Weights of a small mixture-of-experts language model, trained from scratch on English Wikipedia.
Size: 9 layers, width 448, vocabulary 50257, 67.7M parameters.
Below are experts of layer 3 (counted from 0) of a mixture-of-experts language model. Rows are named router (the router's row for the expert), gate (a neuron's input weights, with its number), up (a neuron's input weights, with its number) and show model dimensions 128-191. Each number is 128 + 24 x the weight over its row's rms, rounded and kept within 0 to 255. Numbers have three digits each.
Before each expert's rows: a language model's description of what the expert responds to. This comes from a sample of Wikipedia text that the model never trained on.

# expert 59
It responds to: Determiners and quantifiers. Determiners, possessives and numerals starting noun phrases in prose, such as the, his, their, both, one, two, often sentence-initial.
router:121148151126150136099146122127121167133154148129132146150128150121131144159112134102155092139067142094126120126107099128116136083066109187093111047143138161106168128141090156146150140107137085
gate0:116136122108125134182138129132145137118127070113106186155177114150136146140117080140194121128143116116119131108110113174108086148116116157139157068142131116045130121139130166143138140172095126
up0:124158136138094150158112172151095123133155095119121156120118095142093144114132160182160116103138121158133128099113122134141094140161153115102132105128147123160096126188143114160124140153126132
gate1:074122130134162139113111085108138143146157125131087110170138140175127112108141131146060127118112150067128080111144124145110104121111134163118105155120077103096097160085106111116141124166087131
up1:142136111106148118166143080105133073091109103139122173153110178144133085137166138185119092114135130135147144162147131124122111129145140148167121126114105084085142117125129094141133134141108151
gate2:101098168156117120133154151139106101112141112134130114155099154103136110093099089110132161144147155128134103099131116119122137132140125117158114070119107126080137155146135130129127153146099100
up2:111085114142165122143123143086074127145159110105136129112089177093146121130106152136127112131121097122110105138127106114147123135106132133154117118102194154072129165123127112135100123137091154
gate3:133132167123086120128099121122150138152082138122127171158120160126123095082138118151124148119124117131123104103126145122136119136152093164139143139102135151150090143101108130138137118113102117
up3:086172105163156134128108136120101113125123139094138140149135136100080157120114145129177133100112150119135103125141111180082110112099114112166104124079113120119158177134139163149131160103144108
gate4:127123133108114150107144166103157123160078109123126137116098149131149131136110103128140131098088140125156078150118139142170107126119151148144120133084126140134151112138112154092130114133092158
up4:141114134140155128091114137142152115135123064109126105143116124135114131082140148117167136145161123096143080142092123136130124134147154152149121099140137121125121145132125134121103118136125127
gate5:130140140117117144127098101164161130120135143123158137143097190141128153125146130174148090125120078119118120145098124108157110125105142162115125155138139125091119152157139117143152173147103118
up5:085131099182143125137126119137162097121140125120155101117129106091106134134148093087150187138120112135113149124170118130142100137158065103118137159152128105127105126088134132150123153121168143
gate6:162117116103112106128081147147140130143123142147130124086110110115127105110120148151157129143150098136125171054126143096139121127089078135117149138124143166135151091123120137129113102092092127
up6:155151153144140118094093100132152104131161132085126090154133079124097108094150138129159142120195091142142113129126154141125131122150101164130086164124136119127111117118125124131135135098115168
gate7:091097142095128142142145157138159156118098156127090107101135109144110115169148124151169136123059153159150145191126117115133146138151099137103138082150145106082157102115120154121104140132111135
up7:143147179087065124153158121130118146146134089079155115159123106166127134115130152132113104124145132112075089154102147108128114123122134109107168088106103121140154090124114132105141131099135133
gate8:089135141138122133094136132100168134116114106125127158142131119139123152145137123156118080106139136165125129100121156152126115124101118134129077149157161152122120136137098133146161127123132123
up8:144156172113186122135155152108139131134129142143156102149156115154162132134132120133136171103141106158155159058136122094122095127113064132142135135138128148133109129159160125102139096125155090
gate9:138105119110158153118129121116112177139116130140128073167137112175123160124120115121148141144138104144117062138116169141083113094128147129096125109164145172149122117169162095157083143141104143
up9:192133113110138110096141116111122128076118114119117109151111171147108158128123144160104092149145098158158118144083138124073131156133092154161103150140173157131069143135139118129084153140110136
gate10:123137084147106122168117119167118135081119113096150126122150150067129117128135133136121124146083130106142116148135117124096111121135091119138147133113112148157131099145104124140137111119145120
up10:123136140154168137131111145103130177173161154120141165097170154175123142169139145132137202122114144131121142172168115119111090161102080124098108159129129147106130149094096129104118134109137147
gate11:150182089140097137095089124084148143157115142106139149179137131103145113108136154097140146154119158166146140072185155112132129136128089119105154130093117140125133122106131120129132103118122118
up11:086130115147139140148135134145113128098085118127138108152093186133126091090112098160115133143166126119155125151130130124126128136156136116143136089105111115121144138121084108077129142147113170
gate12:152126126119163128162168131118176083147140178140125158141076115158120142125115120090129100158097146141156107153123139104177124108120160127113101131133133129133122128115127107102127097068097071
up12:103116169116105165149137143138172120163095099095150056160138114119096096111124170122130146164148119122108166095081161116083119128132167161120125145118132137106101125143127123115137107151100156
gate13:146086120137122162082135156142112122106141134139170119116138130155133135177130124078103155117119095080096118062176142122122133123150130180124106121155098150141125184106117110148095145144151146
up13:126137132139124131123138083122125100106135137105111075153107166102171120134146140131150139051146125097171077126167134187115142134118109182148147160120117086097121158145143124135141123105112154
gate14:115164103104131168105108141109148156150104121155148118136111144127167124155113122146105167128175109113140120055120147168082077107112123139074147130136122150153119136127148134125133143116125121
up14:137156103099154128169155106139156149085175139125101152123140156131122138111122142115103090146116164138113142167132097158149142081139132107169130088129107088063115156134112166110149147120122122

# expert 43
It responds to: Determiners before nouns. Articles, possessives and adjectives opening a noun phrase mid-sentence, such as the, his, their, its, similar, corresponding.
router:086130149128132104100122161139157175141164165117171151129156147106135147111105174120105103161085150132099157096114144141111088107090114140117149080140113152095132118114114148082119120063092083
gate0:098166135106116103085118074116118135152142147111138153113131147117126120093128166128120157130083137101142148099091148158118110162118113141134188088145135170097120149126166153132136133086135142
up0:127097098150138121166161154118106107120069105148119187128148133116138090118128125126128110175131133148122102133146118111156109099166151091137104126105098079110173174105138149130103099113140167
gate1:076122103160159177059127103091130114074157138095124133165123119120119136094138160163129136186124098096129125090105120128162118120134095096124117153131098119103128160078120165113123138112128111
up1:112134105114151129114124106112142099127143159092155094151090123130134169149159101152098124150125133119157113139112129160152142112102103167113129134138147096161116138118093151155121145122130154
gate2:144144158136147155113085121133153107193075135138137154129101139133126117157119108106143113134137143085135106091160080118088127157157132135143117125108122128121135136145137109090130110137148133
up2:126145178166093118132143149134107138114166104114157147198129121164142159153117144158153093133096146149160148138138111117112150123160157130148152093114161138145106114105116108137118146155102140
gate3:074144135145089131164155144145118137123150160131151111116136115129135118114137162139120073111137108143115151095062121181169167146169152130136178119160108104143133123141148135143074154087096149
up3:151120120156153121138141124146119149101093115165129114162113177158127061128121127116120125140148115130121117114146127103141111120193110106115136143113131128155157128122094109122124126072121156
gate4:143102114103142160108103135119126121120122130144120133130108165162124124114128117094177120135137169119132108136170124145149166141108098137115144144126113107139123110140114107106125137143101138
up4:128142159122062115143130126149138087144113105126152111153153152120166146156126129137083120121123122099108102149115120095141179112162132136110153082095118201114119136140125109123137131133145140
gate5:084167141125094112093092140130144125133101147110155147129121139112127126160118115121120140140111162135156131134111130131124143121071129122115138135103142142136074119097111135086127136110120120
up5:130146153147121116081109132134080136132136128124152112170082104086124158140116081132178134125113130081174135114112142147145113102096111134134139146123107107114123162144129122137141152094131152
gate6:078109148109120124115100137120142146186088156155128165145105149136120116101134121136144135106122093107132127105138150121101124115137180107121155122120136136124130129149133116094141108085087123
up6:147131151137113155164129132134137120132110122133115131130100104100168108147124085134135103077156132143120107112145167102085114186175131133108136161118141132188120102103121099142105128121136153
gate7:156148138142148117114116145139108104101144165114136182153113141187132103155143104125123159160116137129114076107090113184122106126051109155134133110077121097126120133115145106173141138056119111
up7:146153068098157117139194138123176159116129129142126139141120140168158145136130122120132138145131150149139135146124148124132123098164121085122090097122119134138119117107132128137159120171098113
gate8:158156136095095136156155126112109138158152138130152147131089122105142128129121075127153131105114157119144121122089105123131113100157127119139102127123101154153121122161132149114157117128126089
up8:130158110146116127130085147145140088152192095088128115153096139149111158123124095116094161156086114164122122138112140116141097112141140094128145100096136146114139108098124151130078136133140159
gate9:087169139123152122109092111128119156105139132164129109141100102137150148151123118088135109146156112139135127119120111121086098120120141129163141109097121119077144072148144123122128091145116103
up9:140111118097124119143104132142130136127083100086088145130157153152143106151123099147110130145124125087149115124121120120094116148148108140122099106088110178060128088139120154171137139126159098
gate10:142105139126149114129084142161128142093107091107128185135141121128111144138121128143101100136142140110141077128108151145144107188098129132089142112126119148145098082147109136136146127135172117
up10:097093100138147124141101130157078133110157154099150102092131117121135108159144179118116138108105127106150141117156101153146104108094149132126126140139135136128104114110124133154160121167106154
gate11:099102150100129116113096138164150145142118151158113118177169140072194113080089117117130155093145111180077162085136157123143128081142131109133116093093120145124106157146138135163123135120103124
up11:115166109166148155132156124154115091149107155097128153129178148113153133146104142106120128141142089155122083140108125117144124142142114099135150099125166083119157088133114128154099144161124186
gate12:098128114121154138066142094101088153126114155105145115121119148097121114180162081164069144170124133139149126143112138146140123138139135124118168093109136066116156116101140156107100112109134152
up12:144126131121141097132150111113145118133134134146127138103123111167055170158118124084090132182086111144122134109160097119133110094115144130123147104151106112144103102126139137129131129165133126
gate13:115099125123143140149146138126158173105079125079155125156092102117136127120137139153170157128148115125088127088113140103093130119143151101140154116103084116107138104121105126158102155151125146
up13:108115105116112150113111114134099180123105132133186125132158107126128173179122134124135152117114131128105113153128133140124145131181112108116163083144150116126107125085133157150124106171111135
gate14:091150102114138127126078097133138151119127150138137156099129133095121126121108147109122155092173154137157153178103127138132134158141074094120134139115099147111134158157154125136126124103120130
up14:131118172152114140135110075113124102094149101093105116131155141111112167107151124161135121114135102160116155157151088107144151097083128166094180122113103151137153100082134118135139132137126127

# expert 44
It responds to: Name starts in tables. First tokens of person names, countries or entries in table cells and lists: John, Robert, United, USA, New, football positions MF, DF.
router:170099117138165113122135138111139143108148110120117087146169095146111116096088106134096126094109152129121117106111118147122140170195159106123151148141146152140115124143128130130075135126107100
gate0:144122150157183119146147174098117137132135128124130142130145129177131100149109110110119088116106104102142145118139136148132122131088096131139191122120171144166142113143117121097144151122157081
up0:143149139103146105107084161144166152119174160140110142085087145114145119121119149133123151109153162098114117174156159154146135179120142111164105119100156128131127171094108138139104095155126089
gate1:144096127104120158126112092087129169185114106108152140120139137094095142172145125086101150161091128152121137148110134136149118126113109096177167147119136124182150094110126129110157094101125153
up1:164118090127123117165130118119163142104090167146138111141149143135121138129116115152085109127128113162145147123122110162141117148107160122142142126139064105113154136134106123125099143101133139
gate2:070134116145118129101130126150134128111113141109148116124162092163119103115158100166141139152095114126141115124075095111109162112082149158101146047150155146126112105124137139071108148118150176
up2:133172141146138115112164095125169108156125093158136126112103123077151127180139114094113140158122151152131106164143114118124107158139138125095141140122160140152145132163114129133085098110136152
gate3:117118140103140137109153107116096099123120133132155140153140127106110142104121094119129073106125158124139111124145120164095079136129088143135157172125114148138138107115115138111096153129109131
up3:148148102108096130167162110105109110069133139136142122120133142124119153104122168094158128135152096156107155157106127123149126075144117103141124106131104203103131134141132140108129102172152158
gate4:122115111150107122170125092091123126165133156120142124175122179093105107105112137177115125086158134137115114158139093126138153117158169122134138187137137133110140140103154100110121134111140094
up4:135099149149155120118074171129143118161162151144122099158157116091164119099123102108130149163104035113132125166129122109121121127154134113093118120155109187117117162170141124144123095133164124
gate5:147156141130080120080087114099114127177125136128105135155119119159098138124141166147144140162119170123146135147128132166151104145086135076114175118136108157137148088087136140113113169135178147
up5:129111138146155130083133128170149147119109107131145115167133164182115170108136119123101133069135111105153114143131140119180108163094156072100146102143102108097113129129096164134126090162172139
gate6:092119141100105134126147150096128115112114154089162124110142102104126117129130116108131153148074135132153140175127119156167104111115109106099118113128153145171111112171099140097168117123146158
up6:102102119104132118114096175123123129119161146179133095124121108113116097128111160086138120158141120130125146107105119080178113159133052106159118129139099147111136157136084168108149119090129179
gate7:129109181159092118104143113122108151097111133142113150100138132147123132127107094101124147138107130110126139165129093111103120147128113118149141134144141108132156131134140109158119127180115107
up7:109139089081103165131111093103160118141151162142143114189116146129148185131150148121167133132183103122138163124129172117181155129114118131111141069132114122141178155097137126143116104100058163
gate8:131151130121120144125102111128154119132172105126147099115157124127122140167128157155129173161115188133136133172104129117127103119164081106124172122108092137128144080082140131090126102146139147
up8:132141133151112164156096092103121125188138112100128109109157153131112118086161159129122127131114122129111117107124167162075109155072108117122162138142153185137136139114173139106126134166113152
gate9:172115099111088146087151081136126148156174198147149141117158144147084126117121146168110134152118143096132138123114099134165145129141135158118114102119135098125154166165103150095161141162129140
up9:115150107148131140132150060117109115129109138174160147158142132104132099114115133071112091088135173155139099145107147136110129137135126151142143103129113115134138120120137148118122146123099170
gate10:154128148148144097124137140088132159190163099127144141167121122105123129119122143142181154135136128132150101160155151089147112137115095134091125125096080133088136085140071134117144139107065107
up10:170114114098107124103109130187095130075157144107102121123147090143149149098131144166119130136147163089120122093157137138132152117126125124130137100109151149111093139125138155085106137139164096
gate11:133164121144091151149138070137178098164162141134163109122118134088097124159114156123142174135103108159116125060157149169142118105151178133124176149129106133136157111141118144121101107113104147
up11:107098160091077145127159124146118130144131124143126159157154111130105095148110151078141171155118103144129111142137138140075122102116110157129179077137160116178102116118117137118123124148131166
gate12:155133156125123095131100123135130112130161133126136137126166123119121166144115157118082144128094129124110125102147125157084124130138152125121109109122104113137152142110102143084135157098137103
up12:139150130074147121159076161139137129123113117164165150156101144105169119086136145157172102146151115140120164136130138132125119115122155132132150068122136145152090106116117151138093119090127145
gate13:067117140091137124131142118103122174116140113125126108115101126134134118125111137110083107124132085104135078156106160109110132151146087157138139138132129160134166126138159098120156088113129138
up13:109182126092123134115111167119148134117137177149122116117093144125129109137099106117143143104159112097115147117160146174147140128162104106119117127126146134103147134128145112120178131146150128
gate14:135131118129148123085129128111116129124133101131117097158149119095133138144123129127114164109133184133164102092149122124126127097159095144106109078119157165142110098103140113106154105115160075
up14:155120110158135100152148106132128136133129141161137127131096128130109161134117179117122165138155131099130156132126116125092091177161063153128103113115149129110118097140136091135094136132098145